Weights of a small mixture-of-experts language model, trained from scratch on English Wikipedia.
Size: width 320, 37.6M parameters.
Experts: 32 experts in each of 11 layers, 96 SwiGLU neurons an expert, 8 picks a token, a softmax router.
Training: a variant of Adam for the experts, 271M tokens, 8271 steps.
Below are experts of layer 4 (counted from 0) of a mixture-of-experts language model. Rows are named router (the router's row for the expert), gate (a neuron's input weights, with its number), up (a neuron's input weights, with its number) and show model dimensions 128-191. Each number is 128 + 24 x the weight over its row's rms, rounded and kept within 0 to 255.
After each expert's rows: "mostly gets" lists some tokens that are sent to it at least half of the time; "comes after" lists some tokens at least twice as common just before its tokens as in all text. This comes from a sample of Wikipedia text that the model never trained on. Tokens count by the router's weight.

# expert 8
router [131 130 154 127 104 130 141 137 124 159 113 113 126 125 142 137 125 158 189 106 159 123 162 114 119 131 114 141 145 139 136 118 175 116 107 140 105  98 115  75 104 141 159 140 128 134 142 128 144 107  76 167  94 136  98 122 121 143  91 131 119 132 162 121]
gate0 [134 145 134 160  95 179 143 134  80  87 108 153 165 143 133 131 145 135 104 109 154 123 112 141 123  53 108 138 103 101 106 128 152  93 130  96 115 128 138 104 115 130  81 121 139 158 135 115 115 141 138 133 131 168 122  99 108 160 175 116 139 113 147 160]
up0 [128 139 141 129 138 126 111 104 120 143 148 124 126 132 111 118 161 140 168 114 132 143 120 113 116 135 129 151 112  94 129 183 155 190 137 149 108 122 118 148 158 183 119 124 152 106 117 154 146 152 126 165 127 148 172 103 159 126 197 116 189 106 102 142]
gate1 [147  80 124  98  73 129  92 130 103 116 150 104 108 117 108 126 109 139 137 121  82 109 139 113 141 124  96 170 113 142  48 135  88 120 170 160 136  93 148 125 145 150 126  75 176 112 105  93 149 115 112  96 122 101 180 169 137 151 146  96 119 129 162 146]
up1 [108 148 119 149  92 144 128 125 130 142 151 161 124 161 150 141 119  97 131 134 162 126 128 103 129  98 148 124 108 118 156 130 143 153  93 114 133 175 109 123  97 145 119 120 120 101 168 150 129 166 133 126 150 172 129  91 151 118 109 143 152 137 127 140]
gate2 [156 141  87 153 130 148  78 141 111  85 107 123 143  97 140 106 111 125 141 102 107 124 146 112 160 153 111 110 128 104  98 121 110 130 190 153 113 157 103 152 155 126 103 119 142 120 110 117 128 147 122 114 184 140  98  98 109 150 160 116  74 109 138 134]
up2 [180 125  98 163 105 182 178 128 107 127 102 124 147 130 128  91 128 136 133 148 131  96 138 129  99 150  57 112 142 171 126 108  92 142 128 126 139 173 125  93 134 176 133 126 184 122 128 117 118 165 107 169 158 142 123 116 128 144 101 135 124 141 116 109]
mostly gets: "==", "===", ").", " ==", " member", " team"
comes after: "\n", ".", "History", " part", " was", " that"

# expert 24
router [174 124 181 160 137 148 116 139  94 171 138 116 147 159 106  97  85 136 168 102 144 119 146 185 144 176 157 147 122 152 139 167 117 148 121 133 153 172 159 177 128 127 107 114 125 126 131 112 170 144 137 144  89 114  99 145 153 109 113 148 120 147  58 121]
gate0 [127 141  85  95 113  96 124 149 130 133 119 158  94 112 110 108 190 146 120 122 145 138 129 139 157 128 158 155 124 146 158 118 145 129 129 142 128 178 145 139 138 130 116 144 169  94 129 146 115 122 114 104 143 133  78 123 147 121 109  96 105 179 148 155]
up0 [120 151 128 161 113  96 109 106  74  67 133 140 138  96 123 107 170 146 171 108 139 151 132 125 131 125 154 121 158 164 134 131 113 174  68 114 142 167 152 168 115 131 128 142 100 128  94 150  93 161 128 110 173 106 121 147 136  96 142 121 137 133 133  97]
gate1 [151 146 123 103 146 142 114 126 125 148 169 168 119 132 136 152 150 136 147 107  95 133 121 136 138 155  82  99 115 134 121 147 120 141 114 154 104 163 181 147 176 131 115 127 118 106 156 134 183 144 155 142 125 114 136 124 141 121 125 136 131  79 116 128]
up1 [139 148  95 141 146 121 121 156 119  90 139 146 118 140 109 158 141 162 171 125 111 152  87 121 121 127 114 157 167 114 117 161 154 116 155 152 154 137 149 124 132 110 121 125 104 156 133 160 131 144  67 148 119 109 148  90 103 103 116 149 124 143 112  82]
gate2 [136 112 148 144 144 133 118 106 126  93 105 187 148 117  97  89 159  90 141 149 139 164  97 120 130 167 108 107  86 168 113 145 146 156 116  82  99 120 129 123 129 149 124 118 134 125 138 120 142 113 141  74 109  75 154 139 137 120 113 110 126 108 140  83]
up2 [167  67 102 140 172 156  92 156 148 115  99 137  84 162 162  94 127  96 138 130 131 150 118 126 140 118 130 130 125  84 128 157 113 133  75 145 119 102 114 103 188 146 115 107 122 128 139 128 129 153 131 144 130 150 144 153 124 114 117 131 106 175 127 128]
mostly gets: " other", "tin", " German", " local", " World", " football"
comes after: "s", "les", "z", "st", "es", "port"

# expert 20
router [135 121 169 112 146 149 114 116 163 149 154 153 146 106 118  72 126  91 109 147 121 150 142 150 149  99 122 135 131 134 139 132 126 113 135 118 129 160 107 101 117 123 153 158 173 145 153 107 131 135 130  79 124 113 109 163 141 123 146 131 127 161  96 125]
gate0 [155  98 122 140 135 121  94 151 137 118  73 174 119 104  97 126 159 112 123 130 117 130 169 133 127 122 108 122 147 161 122 122 109 130 132 115 131 157 124 139 119  70 164 149 148 126  72 148 151 159 145 115 117 112 177 112 166 111 138  85 162 138 128 183]
up0 [135 134 130 164 101 127 101 108 131  85 190 132 149 144 116 119 129 103 132 110 138 106 138 113 103  99  99 151 117  66  76 160  98 145 122 110 181 140 141 122 127  98 140  90 129 152 162 138 104  98 144 114 116 115 148 109 100 138 154 127  98 128 100 142]
gate1 [148 144 100 103 120 137 151 110 116 105 137 106  94 182 146 113 154 157 168 132 139  81 125 134 170 129 152 111 107 159 135 129  82 122 129 121 140 133 114 139 117 136 105  87 143 159 132 122 141 113 109 146 144 126 117  99 156 166 143 134 117 156 130 130]
up1 [151 122 122 123 106 136 175  88 134 102 159 137 127 108 139 137 132 142 174 133 115  81 103 139 107 129 142 136 163 164 101 139  94 120 137 113 128 159 122  90 147 184 113 127 143 127 111 144 123 123  83 154 175 157  93 114 135 132 154 120 127 138 113 121]
gate2 [103 104 127 159 137 101 179 112  91 166 125 142 129 110  96 154 138 141 151 141 133 167 158 135 138 143  95 154 110 160 142 112 115 114 140 101 147 115 131 129 105 177 154 125  89 141 145 111  93 129  96 106 126 153  73 101 122 102 110 158 136 115  93 126]
up2 [127 119 133 119 114 132 115 125 122 111 112 125 108 116  99 170 150 126  82 102  92 160 127 107 132 123 133 191 105 133  93 132 114 146 148  98 169 146 148  89 130 120 138  89 137 166  77 126  93 141  92 125 102 135 119 144 136 139 106 143 151 147 115 109]
mostly gets: "---|---|---|---|", " Go", " Ne", " play", " work", " Sea"
comes after: " ", " re", " the", " Re", "ne", " de"

# expert 9
router [105 130 145  96  99 115 147 124 116 160 117 101  75 114 129 162 163 130 141 122 102 122 142  88 126 122 115 133 124 121 113 150 126  93 160 107 169 100 102 130 160 135 172 126  90 146 125 119 128 117 150 137 160 117 124 134 118 110 111 157 134  65 179 150]
gate0 [155 132 138  82 147 138 137 130 149 114 136  81 139 132 121 142 102 152 151 138 131 159 126 114 106 148 122 107 104 146 126 149 164 118 112 129 140 116 127 138 182 106  89 159 114  87 158 161  99 138  72 120 133 104 126 140  92  99 130 124 119 138 106  76]
up0 [132 135 140 153 102 131 111 115 123  93 172  87 156 134 132 148 105  85 142 143 130 140 122 133 129 130  88 107 128 147 134 135 124 132  94 119 143 112 151 149 161 121 122 140 105 105 139 134 142 168 114 117 113 109 136  96 136 175 172 137 105 149 120  99]
gate1 [ 60 113 142 138 108 104 127 131 122 122 107 110 144 180 125 101 151 137 125  86 125 120 147 132 142 107 107 151 110 122 131 143 130 143 100 144 147 123 118 146 121 141 155  78 160 151 157 140 147 138 109  98 134  39 183 101 150 138 133 121 163 156 121 155]
up1 [174 135 143 132 122 128 145 141 136 119 105 104 158  76 149 107 137 144 153 130  91 152 161 123 121 160 166 123 126 127 128 134 126 130 131 140 108 148 118 151 144 116  86 166  99 113  85 139  95 140 145 167 111 145  85 124 122  71 104 123 141 127  99 129]
gate2 [157 128 131 169 142 160 167  90 140  96 115 113 128 119 154 136 150 170 117 114 120 140 102 128 132 150 142  70 133 152 132 109 175 127 165 104 140 143 136 129 110  73  78 136 126  96 142 103 126 117 160 149 148  95 149 142 137 124 151 112 155 130 123  74]
up2 [144 134 127  92 127 142 161 137 136 128  95  99 119  93 164 101 108 126 205 120 139 124 108 130  97 150 112 109 131  94 139 106 143 102 147 127 118 128 149 144 122  87  43 144 141 121  79  90 118 147 141 153 116 122 133 103 146 109 110 191 137  83 107 108]
mostly gets: " and", " or", "),", " including", "=", " became"
comes after: "\n", "ed", ")", " E", "er", "ist"

# expert 1
router [108 120  89 153 126 137 134 153 102  98  92  58 125 114 179 122 139 142 153 163 167  91  84 109 123 108 144 135 143 109 115 115  93 149 117 124 147 127 169 101 183 106  33 136 163 118 162 117  78 103 132 149 143 112 142 102 110 125 146 104 123 118  99 113]
gate0 [120 107 120 117 143 169 114 185 132 120 127 115  97  94 127 122 144 154 125 122 130  95 109 118  83 111 111  67 145 104 133  96 126 114  85 141  81 143 152 139 102  84 108 117  83 137 126 123 123 185 133 118 116 145  78 111  99 128 137 161 160 159 120 130]
up0 [158 120  94 106 115 123 137 119 129 146 120 151 123 139 160 103  88 107 104 120 129 146 120 157 100 137 121 142 140  72 111 133 107 187 113 128 121 100 136 123 124 118 146 117 132 127 110 112 144 136 140 142 136  87  90  80 136 135  80 173 120 102 130  95]
gate1 [136 157 124 102 125 142 101 144 124 115 138 133 142 127 125 149 110 141 137 164 129 107 156 125 189 114 105 104 115 102 184 191 134 126  64 139 127 136 141 155 153 102 130 140 126 137 134 120  87 163 107 150 149 140 138 106 167 132 139  93  99 123 122 118]
up1 [122 163 109 156 134 167 147 164 149 111 150 143 152 138  95 125 139 138 123 142 108  98 143 100 138 123 138 107 148 113 154 151 140  97 106  87 152 146 132 161 138 117 141 142  89 114 172 120 142 153 100 143 164 128 170 105 163 172 134 159 136 136 122 151]
gate2 [151 112 152 158 165 141 136 156 154 138 115 147 128 117 133 162  76 139 134 117 126 119 124 106 128 125 134 157  89 175  84 144 128 161 113  69 160 133 103 145 114 144 128 165 159  80 102  92 109 123 118  98  88 130 119 123 124 140 102  87 126 140 128 138]
up2 [114 152 110 101 148 144 167 131 158 122 116 133 127 142 157 104  83  88 179 145  85 151 131 146 133  97 107 151  99 150 144 102 102 121 163 150 118 155 110 120 156 162 157 141 132 150  94 163 136 109 134 114 171 141 114 128 107 134 172 149 116 117 147 143]
mostly gets: "9", "6", "–2", "ă", "7", "R"
comes after: " |", " /", "|", ";", "á", "′"

# expert 18
router [105 115 118 123 140 150 141 148 141 129 150 103 108 123 166 127 128 141  81 144 127 135 184 115 129 115 119 157 152 120  93 118 157 160 102 104 136 163 161 156 154  61 153 140 133 128 141 128 101 108 137 111 151 104 104 119 137 134 109 166 134 162 149  90]
gate0 [ 49 124 126 102 133  99 143 117  92 158 105 152 136  96 129 132 107 157 147  99 143 132 144 118 152 145 164  84 146 142 116 169 137  96 140 134 161 134  77 109 178 128  88 150 152 180  89 107  92  96  94 152 154 136 127 110 119 163 128 124 124 124 110  99]
up0 [ 99  96 155 128 117 107 129 124 106  96 136 156 118 124  95 103 177 154 114 105  95 165 150 144 163 107 131 133  94 142 115 181 132 163 125 156 124 143 109 128 127 128  72 167 160 166 133  90 109  93 111 180 157 149 144 120 116  98 119  96 119  90 162 126]
gate1 [ 95 138 138 123  93 125  77 133 117 127 144 125 145 181 169  94  80 130 137 133 199 116 149 129 136 133 112 168 120 113 152 165 157 125  96 148 142 112 117 150 104 138 135 121 108 178 131 172 159 157 105 166 156 104 158 119 139 118 145 124 146 113  79 123]
up1 [116 134 142 137 106 145  93 155 130 140 174 172 123 135 151 136  80 175 144 101 149 105 157  92 144  83 124 154 145 130 169 149 174 124 106 153 131 135 144 173  95 146 145 111  94 184 152 172 184 131 120 131 145 119 134 114 130 126 114 136 147 138  89 132]
gate2 [111 146 131 113 151 128 122 129 134 113 103 130 168 128 128 151  93  91 143 144 139 117 137 107 141 145 114 100  80 114 115 155 106 124 133 109 136 126 129 113 102 161 136 141 135 127 151 140 140 139  78 119 128  95 132 135 113 108 160 106 133 166 165 103]
up2 [120 135 163 121 151 138 133 120 129  80  74 108 138 135 120 119  84  75 144 135 124 152 136  95 123 102 132 119 111  87 128 107 115 159 135 120 159 127 118 106 136  83 109  97 117 133 131 122 122 108 116  93 147 121  96 121 161 101 124 148 111 134 156  98]
mostly gets: "\n", "°", " g", " b", " U", "–20"
comes after: " |", " ", " (", ".", "|", "-"

# expert 11
router [ 97 137 124 148 152 129 159 106 128 143 126 142  79  98 132 109 113 108  95 144 116  56 152 120 113 128 169 124 162 111 122 119 122 131 126 130 116  85 127 146 145  86 184 111 135  69 141  95 120 110 167 144 151 133 145 101 128 165  78 120 129 118 148 123]
gate0 [123  91 124 105  95 146  76 110 128 121 141 136 174 104 108 147 138 121 126 150 145 120 147  57  99 188 104  75 168 123 154  91 155 149 117 128 142 143 134 111 145 128 103 151 140 151 100 133 129  73 123 115  94 132 104 135 124 142 119 138 138 138 137 104]
up0 [122 149  90 106 173 109 159 134 154  80  98 145 105 140 138 108 111 118 136 117 125 104 100 124 114 127 169 164 100 124 121 173 138 135 113  99 171 114 111  72  99 129 121 148 106 162 151 134 128 181 112 154 148 138  99  86 150 103 104 102 126 146  87 100]
gate1 [134 134 113 168 166 142 125 143 167 141 126 147 122 123  82 134 127 125 148 111 147 121 154 106 153  90 156 127 158 128 147 149 160 135 132 121 181 133 135 104 115 143 124 162 132 127 129 154 119 150 127 139 120 141  98 145 108 127 151 115 117 159  91 131]
up1 [126 140 141 110 134 103 100 115 118  92 127 135 138 115 112  82 140 152 167 136 126 137 109 105 116 130 100 136 161 133 105  96  97 123 135 136 116 113  89 146 162 124 114 106 132 148 156 118 123 147 144 120 155 123 119 124 109 134 149 119 172 128 156 118]
gate2 [ 90 131 130  99  99  81 129 111 100 122  94 120 113 122  88  85  61 114  98 120  81  96  80 121  85 128 132 142 175 106 123 152 133 148 113 112 146 138 120  99 133 119 111 135 154 121 199 101 140  83 133 101 165 161 147 108 173 146  93 116 106 158 160 115]
up2 [136 102 105  84 110 107 138 116  99 164 116 113 121  98 151  88 113  84 126 154 125 121 158 174 111 124 111 152 116 152 113 149 164 107 135 156 135 172 108 106 151 150 119 146 129 146 114 115 157  94 133 139 126 112 147 148 102 146 167  93 147 131 133 136]
mostly gets: " G", " Ma", " Ch", " Re", " P", " Mar"
comes after: " C", " P", " S", " A", "C", " O"

# expert 31
router [100 138 145  96 157 114 116 165 150 122  89 152 151 151 162 139 155 107 107 147 163 143 110 108 119 126 167 138 124 130 160 102 120 155 119 142  99 121 134 140 174 128 100 123 143 145 139 115 144 149 128  82 158  98 128 156 128 137 160 149 155 121 117  97]
gate0 [142 124 187 128  90 118 136 101 115 111 113 125 118 117 125  82 143 124 150 108 140 105 155  94 113 116 126 104 109 129 124 139 123  91 168  94  86 138 151 118 110 112 103 114 158 101 137 114 123 186  80 147 121 160  95 143 159 130 122 120 126  66 144 104]
up0 [120 118 143 127 127  86 148 146 136 114 157 136 148  76 110 150 131 117 155 127 144 137 161 127  96 117 127 109 163 116 148 134 122 111 138 135 134 163 126 101 118 113 100 128 137 125 119 120 120 116 130 152 123 162 124 139 168 127 135 122 139 105 105 162]
gate1 [130 113 103 110 191 126 119 116 117 130 123 114 117 111 126 123 137 186 136 148 110 143 124 138 105 115 116 111 141 134 139 121 104  98 134 102 166  90 150 145 156 171 147 122 154 137 109 132  96 134 139 151  71 106 111 112 111 139 142 177 129  95 137  96]
up1 [137  91 135 135 139 152 133 155 132 126 100  82 151 178 148 147 109 123  98 139 174 167 138  98 145 138 155 133 161 117 104 152 178 162 137 114 111 174 161 177 119 114 109  88 137 121 176 141 160 109 128 156 139 141 166 118 109 123 130 124 149 144 145 141]
gate2 [126 104 128  97 193 132 196  93 159 104  81 155 154 128 149 116 115 147 130 127  91  91 130 168 134 135 121  97  82 116 185 121 119 142 135 133 142 146 143 119 101 119 131 127 140 133 120 125  81 114 180 152 155 131 120 116  94 148 133 104 176 101 138 143]
up2 [129 117 122 121 125 133 115 131 148  95 130 142 149 118 130 102 124 124 107 135 139  86 111 113 131 130 138 120  93 103 132 123 102 153 103 114 129 116 115  88 148 107 136 134 149 134 147 136 161  89 142 132 172 106 171 131 100 123 144 102 135 159 127 151]
mostly gets: " un", " Su", "---|---|---|---|", " Un", " vi", " Hu"
comes after: "\n", "|", " de", " (", " in", " In"

# expert 17
router [170 129 114 142 128 115 109 129 123 146 146 124  80 142 102 146 145 108 114 141  86 121 144 123 128  90 144 106  93 126 145 108 140 104 156 101 118 158  97 144  75 101 135 156 137 117 147 175 117 123 110 103 155 107 115 147 124 123 161 105 102 132 115 124]
gate0 [116 128 150 124 115 121 128 152  84 127  96 140 123 139 129  97 128 137 143 111 159 116 133 113  94 129 182  90 133 136 117 166 129 156 107 151 110 168 126 160 107 121  65 154 116 129 158 127 170 143 132 131  90 117 158 133 120 117 156 160  94  83 170 151]
up0 [161 163 147 135  94 170 133 127 117 156 156  80 165 142 129 144 186  99 146 110  73 156  82 124 127 111 110 156 121  75 134 103 112 122  99 139 118 117  96 142 144 162 149 155 137  82 129 170 117 127 123 138 182 165 153 142 128 133 163  98 182 113 135 127]
gate1 [110 123  86 167  89 108 170 124 141 135 141 139 142 114 123 125 117 107 159 147 112 107 126 163 135 114  89 146 135  90 171 149  92 156 161 106 150 166 120 133 140 140  91  67  97 167 144 117 116 163 155 152 136 156 151 167 132  98 117 143 148 138 126 166]
up1 [164  82 120 171 168 149 112 139  91 106 149 110 137 136 130 118 151 135 162 144 174 121  98 105 111 138 124 118 142 114 119 127 112 144 120 142 115 126 148 172 131 103  92 160 106 157 127 132 128 150 136 110 150 128 153 141 111 126 139 155 135 128 145  92]
gate2 [ 85 158  92  98 147 102 155 115 103 109 129 123 123  56 122 117 107 147 120 170 165 101 117 133 142 142 122 104 112 100 107 160 121 126 106 137 135 137 176 113 131 132  83 146  99 170  87 168 137 133 126 114 135  97 155 144 128 146 133 104 127 120 122 121]
up2 [145 109 120 119  86 145 131 121 128 174 110 125 119 164 194 152 136 120 143  98  95 121 109 148 148 105 165 109 130 110 130 130 118 127 137 187 148 124  92 108 136 169 166  97 116 102 155 115 100 139 174 131 140 133 113 141 192 149 156 146 143 114 158 139]
mostly gets: " di", "act", " part", " se", " work", " Di"
comes after: " F", " f", " st", "f", " re", "c"

# expert 6
router [159 129 124 143 106 140 154 110 109 102  83  92 119 103 142 137 107 156 136 102 118 125 137 146 141  81 161 131 183 118 102  67 108 131 138 128 148 135 134 132 145 177  91 135 125 169 135 138 104 138 143 164 153 146 125 140 135 105 127 129 191  83 127 109]
gate0 [142 113 142 130 135 117 115 115 109 154 133 164 112 155  97 146 133  89  68 126  91 129 121 165 160 112 111 136 110 160 127 136 162 144 157 114 110 118  60 114  89 107 146 133 188 147 173 151 112 147 178 152 105 134 101 107 119 109 183 116 103 148 145 130]
up0 [148 120 138 148  92 122 113  94 123 145 153 140 127 174 133  91  82 100 106 123 126 158 125 120  75 153  91 119 135 114 156 179 192 110 147 125 114  70 101 109  97 133 115 167 145 137 175 121 106 141 134 154 105 178 152  84 162 120 120 152  99 160 152 142]
gate1 [167 104 127 147 106  99 128 130 146 132 122 152 147 132 109 122 117 147  93 105  87 168 127 130 109 171 127 102 123  84 136 113 105 105 132 130 101 140 150 124 109 140 148 163 101 141 104 126 136 145 128 176 111 126  91 116 119 104 149 106 111 144 119 125]
up1 [ 89 166  99 127 144 132 126 104 100 103 137 118  82 130 168 160 127 164 131 136 128  86 138 140 172 149 140 132  99 136 106 133 158 119 121 194 115 148 107 124 126 131 108  97 154 124 168 146 131 129 139 135 113 111 129  87 138 119 159 130 105  89 116  97]
gate2 [ 89 110 131 140 151 155 147 128 176 118 153 105 124 114 127 146 119 152 119 137 135 143  91 120 101 157 130 128 115 154 102 125 129 122 132 142 108 144 151 163 116 133 128 146 136 152 131 152 118 146 131 130  73 129  76 114 132 120 135 126 137 105  92  94]
up2 [109 118 141 156 128 154  90 145 153 145 111 181 158 132  94 136 131 144 137 117  90 184 168  88  92 125 101 126 151 158 129  88 111 143 119  76 115 148 124 136 138 137  87  76 102 154 109 146 119  96 139 126 101 132 120  78 144 112 114 166 160 138 149  80]
mostly gets: " United", " American", " &", " one", " North", " German"
comes after: " U", "\n", "'", " of", "|", " United"

# expert 19
router [143 132 141 138 112 164  85 127 122 123 138 136 133 108 160 134 154 145 139 122 120 184 137 186 131 116 163 133 129 126 141 131  92  95 148 129  59 148 156 149 112 175 134  96 143 150 129  87 118  93 122 158 103 166 118 139 148 109 164 157 122 123 114 141]
gate0 [179 141 113 166 140  92 177 112 161 173 136 129 126 124 123 121 126 122 149 110 136 120 152 138 125 153 106 120 151 161 114 188 141 103 117 156 130 123 100 106 114 145 161 156 108 100 106 130 145  96 123 143 147 103 119 123 142 117 165 142 117 129 141 134]
up0 [134 151  64 107 194 113 120 133  99 118 141 111  90 110 130 105  93 108  88 140 135 121 144 113 148  84 165 149 149  80 112 144 130 168 137 118 133 119 108 106 134 120 131 151 159 140 129 139 157 135 135 101  97 112 130  91 135 128 105 125  94 122 127 138]
gate1 [137 125 146 102 126 115 179  86 131 189  66 133 159 153  98 165 119 115 128 111 135 115 128 156 126 142 138 120  99 104 134  99 155 129 139 127  91 107 129  80 152 112 140 160 152  99  91 119 108 142 139 136 149 147 120 110 167 106 121 125 167 122 154  77]
up1 [ 80 151 141 116 118 116 171 167 132 113 122 110 124  85 107  87 143 103 109 138 139 134 130 126  92 124 105 146 162 144 140 132 107 114 141 137 152 151 142 146 141 116 120 153 137 125 144 108 179  97 150 119  90 129 150 137  84 110  89 118 108 135 118  97]
gate2 [182 150 121 122  92 148 103  85 144 106 114 126 142  67  91 165 121 108 107 190 140 118 108 155 177 106 110 104 132 118  99 119 108  86 113 141 123 114 122 142 123 107 120 160 100 105 127 108 151 133 121 134 100 152 164 125  93 144 119  97 116 112 106 154]
up2 [ 91 120 116 119 164 118 144 144  84 150 106 133 104 168 148 185 105  89 142 100  82 110 163 117 128 179 124 124 149 144 145 158 133 115 108 107 139 171 155  91 123 111 127 126 140 138 157 128 163 103 121 139 128 107  72 112 131 125 162 162 136 120  96 123]
mostly gets: " it", " this", "ular", " This", "After", " original"
comes after: " the", " a", "re", " The", " A", " co"

# expert 28
router [136 134 103 153 148 133  86 130 136 131 100 140 146 112  96  71 121 128  93 135 159 114 135 156 108 138 130 163  99 147 101 103 138 156 123 118 131 147 120 142 102 137 115 125 149 119 159 109 132 153 141 122  98 137 123 112  98  68 125 140 107 117 143 122]
gate0 [123 107 127 150 113 147 128 108 142 142 165  88 138 139 131  90 114  96 123 145 137 121 112 146 110 131 111 116 113 120 143 122  79 106 152 114 130 119 115  96 124 117 130 137 115 115 132 126  78 133 133 141 108 123 108 141 132 214 130 139 145 171 145  82]
up0 [ 85 153 144 112 118 111 148 119  88 110  87 174 106 106 135 152 118 144 116 152 119 135 120 138 128 139 176 114  91 121 119 181 164 100 138 162 144 141 152 130 140 150 130 148 161 109  81  88 110 128 107 150 142 100 151 134 140  82 163 115 121 127 156 137]
gate1 [152 131 116 180 181 116 139 129 152 147 121 156 149  92 127 130 136  84 109 100 155 138 143 143 107 110 121 154 125 153 120 171 153  93 131 119 162 112 167 122 124 165 103 120 140 120 124 124 118  73  57 120 120 127  92 107 148 121 121 128 108  97 104  88]
up1 [ 99 155 138 159  76 129 117  49 133 121 113 156 143 132 138 173 108 132 117 157 115 108 116 122 125 150 127 148 113 155 104 130 113 123 103 148 116 120 147 126 145 125  92 164 137 112 134 109 126  98 127 105 106 134  99 118 126 119 127 144 143 104 147  86]
gate2 [152 141 132 158 115 145 138 112 123 145 107 136 198 134 116 167 141 161 114 153 117  93 117 130 125 137 111 157 105 140 148 181 154 129 130 110 159 183 141 142 148 131 113 149 111  88 139 113  96 162 100 111 131 114 167 198 126 122 151 136 122 154 149 184]
up2 [137 136 144 158 132  94 112 137 156 125 135 144 154 130 142 137 111 166 113 109 108 109 105 133 119  98 150 149 110 100 183  81  76 138 103 167 143  90 137 133 126 119 101 138 153 139  84  97 131 132  79 134  90 142 118 127  65 145 150 110 152 122 123 130]
mostly gets: " can", " For", " not", " some", " Ar", " At"
comes after: "s", " an", " S", " An", "as", "on"

# expert 21
router [ 77 129  95  84 155 109 106 156 155 145 158 100 119 139 149 164 136 137  98 174  85 130 141 127 124 125 131 108 146 130 106 123 128 142 144 144 144 103 128 138 154  85 146 111 137 148 130 145 145 134 160 114 133 115 109 174 141 165 138 159 120 133 151 138]
gate0 [155 126 118 150 119 132 105 134 121 135 109 136 152 140 121  83 122 143 126 128 111 145 121 152  96 132  82 113 182 158 133 125 121 124 128 126 118 143 131 152 161 176 135 150 141 155 138 106 146 180 139  90  94 141 142 144 126 145 138 154 104 148 134 138]
up0 [113 103  93 158 103 106 122 141 164 130 141 112 111 131 138 138 105 188 168  97 152  88 138 111  85 146 107 122 159 147 151 150 109  94 149 128 130 129 134 156 110 162  65 124 116 175 124 175  94 157 119 173 120 161 183 182 177  90 139 126 146 128 155 111]
gate1 [150 144 121 123 153 139 113 132 107 143  52 134 186 155 141 101 113  91 140  78 120 153 131 129 145 117 151 159 130 103 149 132 117 113  91  94 124 180 126 126  96 122 119 122 122 102 116 128 122 153 126  94 144 108 126 114 100 149 137 101 152 128  95  97]
up1 [142 112 144  99 137 141 154 105  86 179 125  80 154 125 140 134 115 135 101 115 109 136 149 113  94 127 164 140 167 105 130 141 153 124 143 133 120 135 113 143 108 131 104 126  77 126 142 103 111 151 145 107 127 112 142 137 109 125 131 185 138 142 123 116]
gate2 [126 145 123 101 111 127 142 130 125 137 148 114 116 139  96 187 146 183 170 122 145 156 110 140 101 103  68 171 129 129 118  96 112 131 125 175 131 118 161 101 148 130 117 133  90 119 122 117 122 176 131 145 111 165 109 164 135 126 141 127  88 143 134 123]
up2 [146 153 145 160 150 145 130 120 117 165 145 142  93 125  99 100 139 172 124 116 131 132 130 123 158 125 128  80 107 123 128  93 104 132 120 135 131 113 148 130 171 109 127 140  84 136 117 134 157 149 135  96 120 146 118 136 165 165 141 124 109 151 170 134]
mostly gets: " Mar", " \"", " Ar", " inter", " vi", " Vi"
comes after: " ", "\n", "-", "|", ":", " ("

# expert 4
router [ 98 122 119 161 139 111  99 130 147 140 108 114 142 126 107 155 118 127 126 123 151  87 118 159 125 125 155 106 169 114 117 136 103 156 112 108 158 135 121 109 147  67 148 117 157 100 125 108  82 133 133  93 120 111 159 128  86 157  91  79 107 158 112 111]
gate0 [132 116 110 137  97 126 127 131 124 154 107 111 119 153  75 102 110 111  93 123 160 118 122 107 102 139 169 113 131 112 170 158 133 124 117 111 130  99 155 141 117 152 109 121 179 142 107 147 100 119  85 156  97 114 135 136 120 109 149 104 137 155 156 146]
up0 [113 143 136 104  87 110 158 116 131 120 153 131 118 109 151 123 130 108 114 129  87 119 156 125 145 145 137 152 124 159 106  98 109 118 161 151 138 162  74 118 152 119 140 167  83 111 113 120 126 143 146 127 123 139 114 109 180 157 135 126 141 122 140 101]
gate1 [119 154 128 170 139  85 133 132  97 132 151 105 192 145 112 157  47 112 122  75 123 129 126 124 117 151 104  97 151 164 113 135 126 158 116 106 103  97 140  87 134 114 115 157  92 112 114 102  92 137  98  87 110 136  85 151  96  95  87 214 125 161 127 117]
up1 [102 137 141 126 158 132 136 136 154 116 162 131 146 103 141 139  74 128 179 108  93 151 152 119  98 167 124 102 191 138 117 143 137 105 125 130 101 108  94 143 114 115 143 165  97  86 109  97 113 147 107 117 100 138 115 170  61  74 108 191  86 145 181 140]
gate2 [111 119 113 130 132 142 126 169 170 137 149 121 149 133  96  48 145 119 169  91 136 139 125 119 138 148 148 116 172 117 117 128 121 143  99  98 121 138 137  61 162 111 132 123 165 110 123 106 172  72 147 131 142 137 153 103  65 148 104 137 138 132 110 128]
up2 [ 85 155 128 181  91 136 131 176 112 155 150  81 140  85 125 120 160 147 108 118 125 122 147 157 126  81 141 104 129 124 119 104 166 110 122 113 101 143 108 142 131 122 103  94 153 147 108 179 117 113  97 122 123 149 145 136 117 161 123 116 139 135 174 155]
mostly gets: " Su", " Je", " Gra", " su", " took", " Mc"
comes after: " |", "s", "c", " S", " D", " G"